Below are experts of layer 2 (counted from 0) of a mixture-of-experts language model. Rows are named router (the router's row for the expert), gate (a neuron's input weights, with its number), up (a neuron's input weights, with its number) and show model dimensions 0-31. Each number is 128 + 32 x the weight over its row's rms, rounded and kept within 0 to 255. Numbers have three digits each.
Before each expert's rows: "comes after" lists some tokens at least twice as common just before its tokens as in all text. This comes from a sample of Wikipedia text that the model never trained on. Tokens count by the router's weight.

# expert 9
comes after: "\n", " of", " in", " List", " for", "s"
router:135108091073183097213124119126098122120156160116081107118076094100099129121137111143173137130097
gate0:132076132141177131175115137152123163104144108090134098120139116129158140109131118112113169120115
up0:100097123116080126132136129147116125080121125044129111150174118163111163126103148103126207114130
gate1:163048083073122163221084154167143046155097151157121158167131071072161186138130133190094126127187
up1:099170143112150151134104106157123148156171127127087187103080101184108116138117135117136143180058
gate2:120149083150138136140172177093118129082087058169103148090153079096176118118139131074065159157141
up2:068109128148141160117095192170078131133116118122088150198111152138084140099155126138066113090128
gate3:107123094154139161100091145112112139086189149160133114132159087052134122089151140099126127163189
up3:116149108142133116137118123145109119164042097154114114134143087133140099119140130091079174122118
gate4:058189151133103153146139129105133118115143056129139145099089086163131164107164169083137103079102
up4:165142156129158103083114138113180117180148104201171085067152097065115136144135072206098189107110
gate5:105082102091132126158091109163076090135143153106094137133128108141167152152125140145122167118134
up5:173190121150132091143129162096160105085118127100164115141098183132133131082164137098103082126104
gate6:098135176073171106132125154127174138188102126069082126121093147100113160154165182082141102093086
up6:079107129119188169156134104144137104101113117124148121159153164175090144150170138127165176140137
gate7:117071132133138163148141176121110160123140127125106176110130115109131147106093097120110111138135
up7:092091102131119153133099089139147124094142122173134114155090095097182108139097110066121142180141
gate8:108101079136132142138166116149104112117193131091082091217142159125090215121171161145155095115154
up8:094103098082094140108154147150088125122182135130094080157146136151180100133143132103115120130100
gate9:096113125197159159136181136094100146134136171155109128132170204144077110122176108130155126153160
up9:177112125118123092087117142116127143089188112105159134134092149142178114151153053111141064131144
gate10:103126079129097114154140142098160112099126122078178098133168148118091032138125154129138139176150
up10:162114145089112142084096137151178126068143134162168128159185122124104093165139200136110137118108
gate11:131106120106136135162117107087154073159165170154069103153174119167174152103104103138205150122117
up11:138092133095155086104135134162090122096139075133105116089157122103116129145162163149063137176157
gate12:117198126125123095153166133124138169123136127145108132086166163137176135092116089154065104121103
up12:174097130165132164092100164152127133133129136120092114135114070152134155191120155068114138155176
gate13:140121101170146118115149147108116124110129142127086154199159150108088171117174145151196179094122
up13:095134151118171077096114135092149173088119158117145132104134135121152113148118093107123077118173
gate14:140164176111157144190081129111157135122118130103090095102108150183108107180105128146123179148087
up14:163118145168177124146102114128142139124165115220094140121087144131205168098152141101093145140162
gate15:139143139107137126121122113144107092096177091160096099156101148094167128170095097132096146198064
up15:089145114089054118065144150130103111181141122099193135166138114132145116114104085138162096170179
gate16:115175114107123125120129137165057143188114124131134113138105122084182104080110117122082124132150
up16:129213139168115103138180157161117167168160190109066102150161187065159149108127129091093150137098
gate17:096150140115130130165137102133125128116110115070106076133107125146133126159128147106135161164098
up17:165106123135129178134143165130062115142145129099132085126155130148099125186064118141134127139118
gate18:189099151119155142111119140108206168106166146123146119124118204170137129056133092132175148119080
up18:174095147115174194119144104146167121153101187113097140131149109129180161122076139070148137114164
gate19:114166151086156095134119117143109120132109197135094154158169140144162115135113092113098129113092
up19:101116145186092097122131134093146179110153163112143101121069136182139087113167191162140118082159
gate20:084108149111065157144152116116153108166141141159101122146122130124132126168113091108190118101132
up20:138174208119120093096121180081134125036106111160160123138135130094143153119101136129138167165098
gate21:044180174122146128118136123148117144126164143096114141139101055175106106058105106145095101139092
up21:117113183105099114159116128123143106142159117119111103105123130127127158113168138200150141118087
gate22:138139189117126128134168122184120158105110102108130097071159141122091046094082108102087078109126
up22:117095104142107112146165074158147102145104121194148191141085089118159155076077172175123133169113
gate23:135137088166098120146148145164140107081109138172071129128108140102165105139149103106159055144120
up23:159125142145096088131116091142124069108169165129116146066156111167120155066121111180162153105147
gate24:122094160105105094153110108135195170059139145211110148166102115204146157077165083111104160144155
up24:097145160147116102107101146096129109112155147176119115121126177134138120107170108096172103078209
gate25:130154100048107129176083084136171057108144127127111121125127133148091151169142129101111103145131
up25:130118165084170102166163148158134139161176166084104108105148128160072154129112142062047099111131
gate26:133106156126079121112113119103125140147127115150075102135098160063157120109176149062148161123060
up26:152118138176112160080118132132121210110098092164149083080144195162054129139091126172125129138128
gate27:099145123095129104109139107149066095109139100084047139101132111172096113118123118060087119128067
up27:132151110156089055157095091159177110170107142112142136089135130160160104124092110145132091143168
gate28:131126127169157161136130102083069161107112132143150116187191157102148092081149128102154114088143
up28:129119134089088128125104122082118181000149126126183127098111131141146126154089144136136140144148
gate29:139158183185120123115133142148167094135165110135177105128093103134135095141086132122121117117135
up29:122077118149155158084118195125180113107152145165081092173095166093206126094121131152211103146122

# expert 7
comes after: "\n", " |", ".", "===", "==", " =="
router:172129108099099125068157166203092111177185148123121100135113106106159068129179051126163136098132
gate0:148132221100135147140090088146102095164129210136156193127157154118153118110098165124124092137128
up0:135119104107129110102179175096160117145130169072104149164173113118130160108142145159142129064169
gate1:148119163147098151102144108149150102200123096119186175107094190130147120128147120100122157172142
up1:103066130135140160219077129081168112142134148106131132149126133091168186193172159100104099067146
gate2:143142168085110127051115116121147073108173123143155164150135172083129152122065109134087149137137
up2:134159083114104142124111162134143127145100159104146123093124134156127128083130156115104135118128
gate3:093125113157166188157205085117102154112117131167155119111127131095148079145112077105167076151154
up3:160124164146127131107086173035148094122103121131178164178147067146161092161142124165179125166072
gate4:149154096110134168139134158122121151092142129092096100127115122151088097143113120142161110084136
up4:132094132102154113086062143155136122121139184179127103184132172110119127119194157113094162150153
gate5:110138157173156128113127161156111166167153143092121077129160143134188137143122070111138147110101
up5:115109136145104128139082123113103150098174149119160117150118156100143129094145119179176132123129
gate6:107181141144141131091144090173123129172103156124192176135101156089161092124112158148118140150143
up6:099084121108095119131101109112162151088110116173074119127141149091142150061054099146152158131126
gate7:098189094101141135159202117200096091130091135115141160145110126108118156090169143150151103144107
up7:138157084122115143108097094119202108169178138149113155116190139160155192131125131084113130140138
gate8:115139161120150181145093151192130140097138145125146116126121135141114122056102108109082159126089
up8:103069107156136113093097127174123130109080127096091145162114115122086106146138088181122113123098
gate9:137074132125156137166109142110109122160091113078135119142102113090173158186133184097077131124143
up9:133120135137206165142180123142121108141103107196183157072155133087106156120128137076094128148088
gate10:093085141131119116113171156123162091171156127096128142120117147089122146111148146069143162104069
up10:140162145063102108100140090117116198108097109106101119128133063107122101129138095140111105129138
gate11:115184152098144128189145176217113084124155104093099119127137070137158128136167175114125138092157
up11:103094140134117105140100124209127135174142127120060120149119088168129088113092188120138110145117
gate12:143129055110134144137178061206128162059146178125192096090126086133118060080181079145116145140183
up12:222089127106113155120187133128177163101139119109149164101093147118086075130173122131107167141136
gate13:131135120162139144098148096127160124091096124130092144153130153084109171082190062113081081128171
up13:107159106115157143109160158112216102097103103110124100152048158188161139166124149144131110105138
gate14:104100160100171052139190118100140166157132130139098146129139150083095128141185132117130146211138
up14:074114148101141140143145132138144148145096148130139118134150188134129132137084087094132149082112
gate15:145119119148096083111148116142112187099087071126113132138127154149110141108130071142157148152095
up15:202118140134132109163159134113060147091102144069144130217136175163137102184092138123170085048098
gate16:120166187142119162143163162175157127156120164084102129164111159131116148101140130106096088068089
up16:125080127146136112098128132120106130135066162099186189103178075115091100130165153126077152112101
gate17:146080091111107079091151077120108087090133147085152110154122144163172137133087108166156134170135
up17:100143121136127157075131151124132118152115094092093082127127125083102170078175134181120155150123
gate18:157112172092082100108114128125137170114183098114142045124128108161089112088150104164073105156112
up18:210024171166113139129140149075120145172134128109101140178081126115090156113145114150122070105138
gate19:165099075103146153120138163182072154095097129119159107113109106127131167197137127154134119071076
up19:117126095159118136100155138176096136130075122091081107195196087181107129080143103168098143134147
gate20:124128150121130118111176140156119123145128081090084187114213091118109105116147128152146139146164
up20:149140113146141161127128107144118122129147122068129085118127112085136095150110146122142141113101
gate21:075152066136155170089111144126069124164117063125156106103143073144163123156119114129138127097125
up21:148137110091074122139095085148167099101163107160054157145120128141144089197147109130134062161118
gate22:083150144113139130121173137153119185086125136118115085162103109145181130101135075121188147112130
up22:158057106145108134072096142160133143102120097194159129093116110135109204134092182099125142107120
gate23:165106105165148065136098127182169113148093090117120111134102154160118083163107150112122130067127
up23:135206146146112115071078091093120147115116121164140172084126086116097095156141104112097087156178
gate24:163104168118181113115126125111083140133170117138096184126129102106148101114132122123175133110155
up24:188150099113061124082128186134135147101115106172161153156196141130172098118095140117119135115146
gate25:102121159162134092120100131183098131171153127130133176157147150130085094118080122095125154154154
up25:155144078152170129163087116141067104127131067121166117103092129147051154176188151143108068136105
gate26:077114149133105137182150094071120106120110111144098114086140114149137097164174144148073069120162
up26:096126133143124134130146056157136131073121145139146142121070123102139098111140148116105131118130
gate27:132163126172159137125145121133065124170148149126136159070139091068117156138142118132117129105122
up27:083107096108178208151060093119140178140131129153123113087158081125110099086172132126095120111133
gate28:148145123128156166126136150137110123162164097098115087187155141198098097120111177156185175060135
up28:119104076121129115127130117157140145125126121189176079104070136080174129155075111075146094131144
gate29:100109137139112189119095112085113095131146064148165116172215102075116119104121081108130137148154
up29:171129146087150141149129136093139081092131154083118125105151130136139133120210135129165111122157

# expert 5
comes after: " the", " of", " in", " The", " a", " on"
router:166141127088178157167071118148071137148202124089095106175136147105104106169148161138150132149076
gate0:153136139146110144154104104113148148132115095074088103170162102139114106133123171098139198054110
up0:125105132128124159123110106080094134129176152097139057120143111080089107151162074105117130156102
gate1:127107157098157130132086081182088125193109093112126138166120119121092093130034173173181121158062
up1:102089104151118092150047125185155123111082149116160100151173165094107125183125115106072117087219
gate2:164149184092190134111120100073123085116130134133147122133113127159088104053092117177124123105139
up2:173060154181106131121092113084081076174101156097181106165169103171090131112126115145084114146096
gate3:124117098094120108160081127122127180057129160099099116131185098082105109101158123172184151084102
up3:136139117065176084109089203142164105136162149099175090157169133114094098144135153125111141144117
gate4:066163159140205146159110153142143077126155135142115097136118134110156110110114106134125220117120
up4:076161112078171186130128128105124150102188136138132159179170122094185124128099201135092158129106
gate5:141147184053192132172131072100157113153140139187138171170098168158104160128117144125137156128126
up5:124142126116125158186123141136114155115091155095074158065109147097124077091068128169086125069154
gate6:157186153086152164098136110085184128120118062147134108111165141156118145116150133139092132178131
up6:102138189078065100119115156123118144079121072106146100132122081164091117104127134074116131170120
gate7:159194132176050077162103125128145155084139175152148166123131123118190079082131131081132089168128
up7:113159097141151154141117121097139100082125190171209109203094200077192094116148090141172112156095
gate8:140128184071110101111122149144132078083160123105116165169124158147111148163151167113098149150096
up8:094136124157107141125142055122182145087214117083167090109122120145126100195149112104153126122144
gate9:156113138133165115100113183092163091106122078113134142088126132101150118120137166142155112168142
up9:205149100156152144106161129046057128108104148171099093165136130137113153110148110119157131148116
gate10:108112181161197104116177118135112098081150162083085101148150150129129160116117119125148132111129
up10:134109108163127124132075133172104181152183149031177090155097086077111120073095141142177101146106
gate11:160130136117172166140127152141125096098156110125083122158097125107143145168036155127136143136105
up11:146152073099150186143104115099176099139126158140066116179128113102111090146166155131118158105165
gate12:139133107072138150099164168149083077114152137108142121095110124117146136136092179106151129186198
up12:101095093144104143125079196091088138069077136118121157114159145086060168077088123121194162112103
gate13:103116152164092077128128119171113118132091085140155155152114101089106138145178113115148174160136
up13:103127128141085139127096152098106214114138152089103145106102082100169121220181120173196079146131
gate14:170089126076138099129134135128126119116143101163116090175104157139152178123109131125167154155181
up14:075157142180103170135165153121113144108152200118132186109154083105138090072086124139146178175079
gate15:194120135094134171106162088149139121133102086155101166124083081120094110091140119190133088183114
up15:165092106168146159136153068134136126112055101082101134118085078097133161163162148159113203148124
gate16:202114140153124107107108133124112131104091117182112158187088130149123148125169136136037160104110
up16:077168095118102107140140130142154134171137147121130157122141105189136127139161092086124106164080
gate17:221144116161119131119163102128156088175109117078106134157095163117149104190118160176065124125092
up17:101150092142100079166124099175137155081066071100064110174117124153093188123123100184108107120115
gate18:164156156086146169168135104082164085128097100100151194153075136164117134110142084147173092127099
up18:111096085151139123126124159123056063047130135195153073114219144171173133120059123076113111124129
gate19:116159087138180110148168092117157149139171136103128137137171101148146110165123148103159155141097
up19:083148156147146109151080140206107116128128151109093113120188059132115145142041133165163114141129
gate20:115147122147184143124122136144103175124135110159126146179107160106117153158194120163142106106120
up20:129150100158141129144145119140187153134219144107157078122110127079113104114141183109156125132117
gate21:133177120144148114143057143120147122175150131109202104130156145142117082192163105124136110118086
up21:130126176112128156121152138167144100114092199127169104122127140067116101101110135163210161096094
gate22:120120185120157158144154159117172047136158090141076106126112097106135144180094152115161068189141
up22:149138086170110130093070137107149147136130107125177094099126130106148176117097072200114122118122
gate23:065142080148128134171116104176111199177140182110063165202106116130142117121102128107145092113135
up23:103171154165110113129175131153070156127153135099104133124186155082191123121097080065152108145171
gate24:097142139133121156091124147125121099148113135148120190130095055116152134115175090206159134086148
up24:128058129149169117092099139106148140112162138144100072067067199119142130152165163135146135067116
gate25:097144119109141136080159175117062120117133113101136150098123130065143075124113124079076131107118
up25:138127102121149135127092148109152071176107110063139144115134129109144155103081091094120151144192
gate26:137146172122152088104104131105094148086146159099152099133099178153134095113169139106174159121079
up26:159157137127130106149117060160079139188093105131089087118127216141135126149084137123113082156115
gate27:171118166108127111165082118164081166103164140133045108136163152090109146122177121113112150193096
up27:117129124092109184102070147145137084138147167126082080125148111141078158126113080167073103166155
gate28:137085139095156124149128116095106115148150184116108106121154104155073151134087199100168126116087
up28:140117105103094116108075072167144164117185133119101136073119111145143044211117129099186141113112
gate29:136095149058084178133129134132181114139162128105072087107143105140119077062177168042176120158098
up29:166105184092116184165050152115125090140130167112114151189112145083180106114111163122150122120123

# expert 2
comes after: " ", "\n", " 0", " 1", " 2", " —"
router:150077102113108107121137225178137129130221129134106131138143050110134151138105100098123096196183
gate40:092165140155112130079143130195166145154090129069173122121034126115088115142126097122124190156192
up40:135110084116104111194146148151077119064133063123109100106150141099118154136163108142117159138157
gate41:147114123171105131110109166180109102145125111076094165189185131099115089100128158113138142163119
up41:088068129103155153085130158176169110091179094120167134089068096110101141133091090105152157128106
gate42:109153151142128187091056164114088088092130125187130117134113121103155143117156140157097105112156
up42:087144146195149155110043136121106095134143098136162151150100128165125140167092125086073192155118
gate43:085077101136168096139109163146145065135162150130073138178171105130139147113171152082094127122106
up43:151079111143126083164120155144130148072139129089222116062162114138176153130130188145127138147128
gate44:170104193082149192145102173121178136090141142160162120155115100153139134115119114124103104160160
up44:147191109136103103140134189094153119101146163190159132150113086129163167115149054099147149100089
gate45:122139093130102165164102101101101116127156161186111135090108163073091097134159171065098202133110
up45:172132051140162094155112033138154117113146154138108117116178106128101126151105157125123102135105
gate46:110153130080089128122154090124207147122125151105135048104136130164099146188134076064152157160133
up46:131129154230102133120059156151121092074140107158099079179129098148144153170177107159091148112161
gate47:214086086133152102128097182128110156164124093131184116085111044174122116140163147156072114144151
up47:075129126138118143116159099216158129076120084196110083126181109114122136142077119115137104145100
gate48:146186121098062127158144131113117194125139089113131125149103098137113106134136165130128141162150
up48:089156171128095080151119125132074118108118068094124141141096158136092119129164125124076120138115
gate49:164104079095193187087133129129156083116133121131092141120153000105109063117090162172113100106139
up49:137147153128139147129099142092066103086107147129148098143167126129170111150133139075192124191129
gate50:129183145116122124103105131166118164135118142157109121125102158065139127125174112107172134166158
up50:124133066092127103133124122183085151100156099097154165084141177121147142158136141109080103158165
gate51:147116173128088081103160185141123129152127152104191134140121127063129114138128111201152096134130
up51:155078072138157125124111114103139091118134079153071109124129093114077160138177119056164160098086
gate52:133149134144091131106150171185172164133098125092096078122131144123117146101076109099112140157161
up52:135109185148108163073137118135218105106155110119146108107159165065135151146102173114127154112170
gate53:132107162147142126137146099162154113058131128054123136140134131137093186164129143066099133116137
up53:091153158114108120111113187082123120123068085097156061072161075170128159153110094108115122111043
gate54:109135148117160105159157111072129133081155102140155156104103124101144126138179147077125181139151
up54:163115086120109088165119103111120135116129139122102130083107098162103115172131158112135143162151
gate55:173120159196151113119130099098110163102088103156079162125098118127116130144125055116157163102126
up55:171105105048105087185123101123139089147126137146167092079190149124112179097103080186151124138116
gate56:105065114123144122220154096080131143103141159110132108115126096149115142149178055138100150167087
up56:087159132146105146182161176151147096133129072101099118116153093071143117144160153093102083118115
gate57:147128107086123099090129128139137123088109139095076142088121127125147095157159144110151093108128
up57:146173125148064103159142098152150091106151167138191106118130134118088163111148150096156091098117
gate58:118094138085207096131128078093197093143113099096124125137120126167078078159169149127106093121090
up58:137101150142148123144125177165138114107080101167160138163124059154112161173100115145143098174108
gate59:090104116170153192141095158126159102154117115131132121115136132106124124129124151121172165166159
up59:097073149133120160083151140062170171096092102124145123148178152145062149148145203154072135167147
gate60:133097100193137149110185156139142164141155132148141197167134075163119148138104123105159145156064
up60:106123151080166141155149111138134133124108164144132172137110201096083098122173143139188102184164
gate61:089105134077157084102126166109188114164129179148134133231167118094204147135166160100115135180102
up61:069159138100161147119133169136148109114107139160113127109141153171090102137155123069146143144083
gate62:157145166124127108149105108184166222140149057095152082128092126088117142064129135115136112143148
up62:137118078152151145101061125101152090124122110130142121144101074051148088116123116094159096137155
gate63:082140136156168182073110197158100065113132093149120108097136066151196158095126112121088138133102
up63:166147104109157130132130129162129071151101128122137137098085078159159149135098193134022136131151
gate64:115153076089173142057130169142109136120096115151080121056115124108136150225121105092124138162161
up64:109100150070152162159146046124118132163132169097157117143055112131145141133116135162109111075160
gate65:127188172160106152138160119177140085115136102115122114092141108102118184116130177173132143186116
up65:090111098084123158130174157123145130147125086069147138161182149139107170077124109132101120128139
gate66:090155105121109146081077117132122089122135166074051142143089135110088131107156176106157142142126
up66:102166140171183098150097116173055088117071100103102056149166103107187117175070119113162166090118
gate67:176144124080123126137116191151129108112187064109128090128160072135069134123108166073141130183173
up67:111132129097153092223120144189076141118084150122105088115157131098104109111117158101095138161119
gate68:181061108117120149093143120124069092099142131156154067071126077108158173163141070089123198132103
up68:107132223130090149112155181102093097077110144156077144156150156143112106115169095183111137071163
gate69:102128107111157058152138126171174075153148093148158094071106104183151163178090162146156150178191
up69:055098190192149168096152098146137176112083121186098125114144147141140146155100102099144157090159

# expert 0
comes after: " |", "|", ":", "′", " /", "°"
router:134130138122143171101100179096133140144104074137111067125147113127122151135149110078127128161109
gate0:096095073111133144101132183152132120137059118139150102072089182112180180132129085117140171123116
up0:094167140102157066135083107142102136082086082135118110115123072165110114192114151057141160099089
gate1:087133134081107118158139158181166202094062103157173141088126092123114165093121047089136104142125
up1:153135096106141097136149124141144183161135113066157184145130085123096117148102175140099117146117
gate2:165107171132093099093105106123161156084133103152121113146180095129130171119101134129135093117119
up2:134146133113109120147113156159186128119182083145132150164125107101079129139177141158079127133200
gate3:137102118088159146113104132143133152132162070145106077159063144140151076135084073131168150077146
up3:168186146150170076129114123085142160140092127125112169127096093062197070126100103121142100110117
gate4:131125141090091136154095168076121146132053158160061104121169142141167106095149157139131173119099
up4:145185133124078136133104083100140157135098182117070096113097089119151089079112111146029118108102
gate5:159147122168122102132151146086135062124117092101118150093147116125172116067150121156100154118085
up5:123146191124131080144175157157141115099111111127163120125126090151163133069127131138089142090098
gate6:107159119157174186114124156169134093108107099128116083115193111141108150110109082126124093106110
up6:115112138109121058146115102149098109141138138100154193140075162163090107104090125144104124126196
gate7:152074097156113161176104113092151200090216089142144064165061088108159133134130085095109123136128
up7:158117122170130080145133150131152163166151102130127137144154145125129145125156087197065075116094
gate8:116178050195094190110090094149113140103068104104087134102121169077170080139085130140122093110140
up8:119062135165123179119100156084129190090145079121163117112154135128113102155128108126109163123173
gate9:106152217180117100109085143149108143084147114160114090169112101145154134121154140149112087063109
up9:168133106166088079111140098050098140090160056164164123157105100161137128144179116088165098146103
gate10:117149081113126116115153185147128162058192139183163142176157086126124097121149087129106097140086
up10:128116176139133190183135113120119148117151194101126129082114135137101095148124156136123061177163
gate11:169107190056114131139142135113092131156124086204086103086135104077131125094068126070118075125153
up11:120161145134116170110120123092166157133205109097091160120093088179141135122084085135172139090102
gate12:123169105119127115074101133153149118180146121096118156051162121110117124109085129127150139106152
up12:122137107159116126135118151104150094143118079130147051128114124117115131157167140141196153143120
gate13:121144129166134142214101147083118122088124109147103121110143103071147118110092057148205164145140
up13:097100155145130066062099118110095131173139131109139125107108136140091116158161106122144178118170
gate14:157145149133117144103160106146184150110103127081192088139067146098119180124130130089155193065130
up14:171128163148119155111095125095189108116180104156179072139116072220131176145164111080135117094156
gate15:081162117129131110144102190073094115157127106174165093096108091111153090092117146147123125161118
up15:134148105149131110155117150163112111190066157130097058100125112121138192164167147113160125125101
gate16:063125135195113138110090132171146094101099124125115113129147106124169081161162144090153062127121
up16:123176129098127122088141112142152130158135154135093089131149134100158133191165136164137063110062
gate17:085079101079094130150137105152119130179086168132115168085099165148121115112115124106178131140178
up17:103081126124140102168129145112136100084118118096125138143156109146120200137156156149134148132126
gate18:132153106123111166098101082104147156150135183179068094139071148105111114108182079077161069091067
up18:151180102118147168168133099167137126115122112085070149129071128124157126153116154095110099123063
gate19:076141089131173064157128150159072105174091121110122088129140059138113136165184155120104144141116
up19:118138168080069144091127172068146109129114115178134088128140141119145117075176134078133138179164
gate20:129156163140125101128165158122155176147179113171120076081084069094076074142133124169141121143144
up20:151087125065144175133106138095140091128127107108132088121229113127117129097123156168131140167093
gate21:087176131131131103137098099083177125130117141115079052163123082095143078161219069117131147153136
up21:169148143127219096165141170085156148110183138111136130145152158168100120131201127159103100125147
gate22:098150134120137173167181156143155069129137127111112095152155134194132121070118129101122166130101
up22:114123133116113163157080138141150099143119133071119057166119156239163108161116159086115174109146
gate23:123167145152151149131191129145142137158082103108075131066139132143169105119156120154165214162088
up23:123148108133130181131115120124172163081195150096163117095166042144135158070120108129160170133129
gate24:116106146183101145141176141067140077125137171153138108061110068108184120089134115129156132066160
up24:139104136098089119106170160102130135117140146147111156085141133152145172108152042116144076117090
gate25:138140183135154135162144133172150105164157083101137062165081157105119095168148145116092143156080
up25:169098160112128178096164158119122151070108113090077189117149119171076178153111098123108172098074
gate26:172137123147113160105090146100132138130075172164111088160122173095070168151176155173167152123152
up26:147120071168107185168100100120138105124066099162144111095120085119129136158172157084173125111100
gate27:121116072121112115112116247119132142055208161183105136138166084116121152094110150095130101162154
up27:138155136161163098126134164074155105169107129126151133159119116119125114141173152106195091123122
gate28:146110175102147178093066158116076124190126136161129082098092087074138070124136120079099144098139
up28:101208120144124120104148118180155101164098063055164175169122141127138184119175127111163137141093
gate29:143132148127091126162144132134130144053093102094138079197170124109157109146132126100164125151200
up29:079117150125184188114227109130127123136136125127230122132032075100087159137206152100139113088145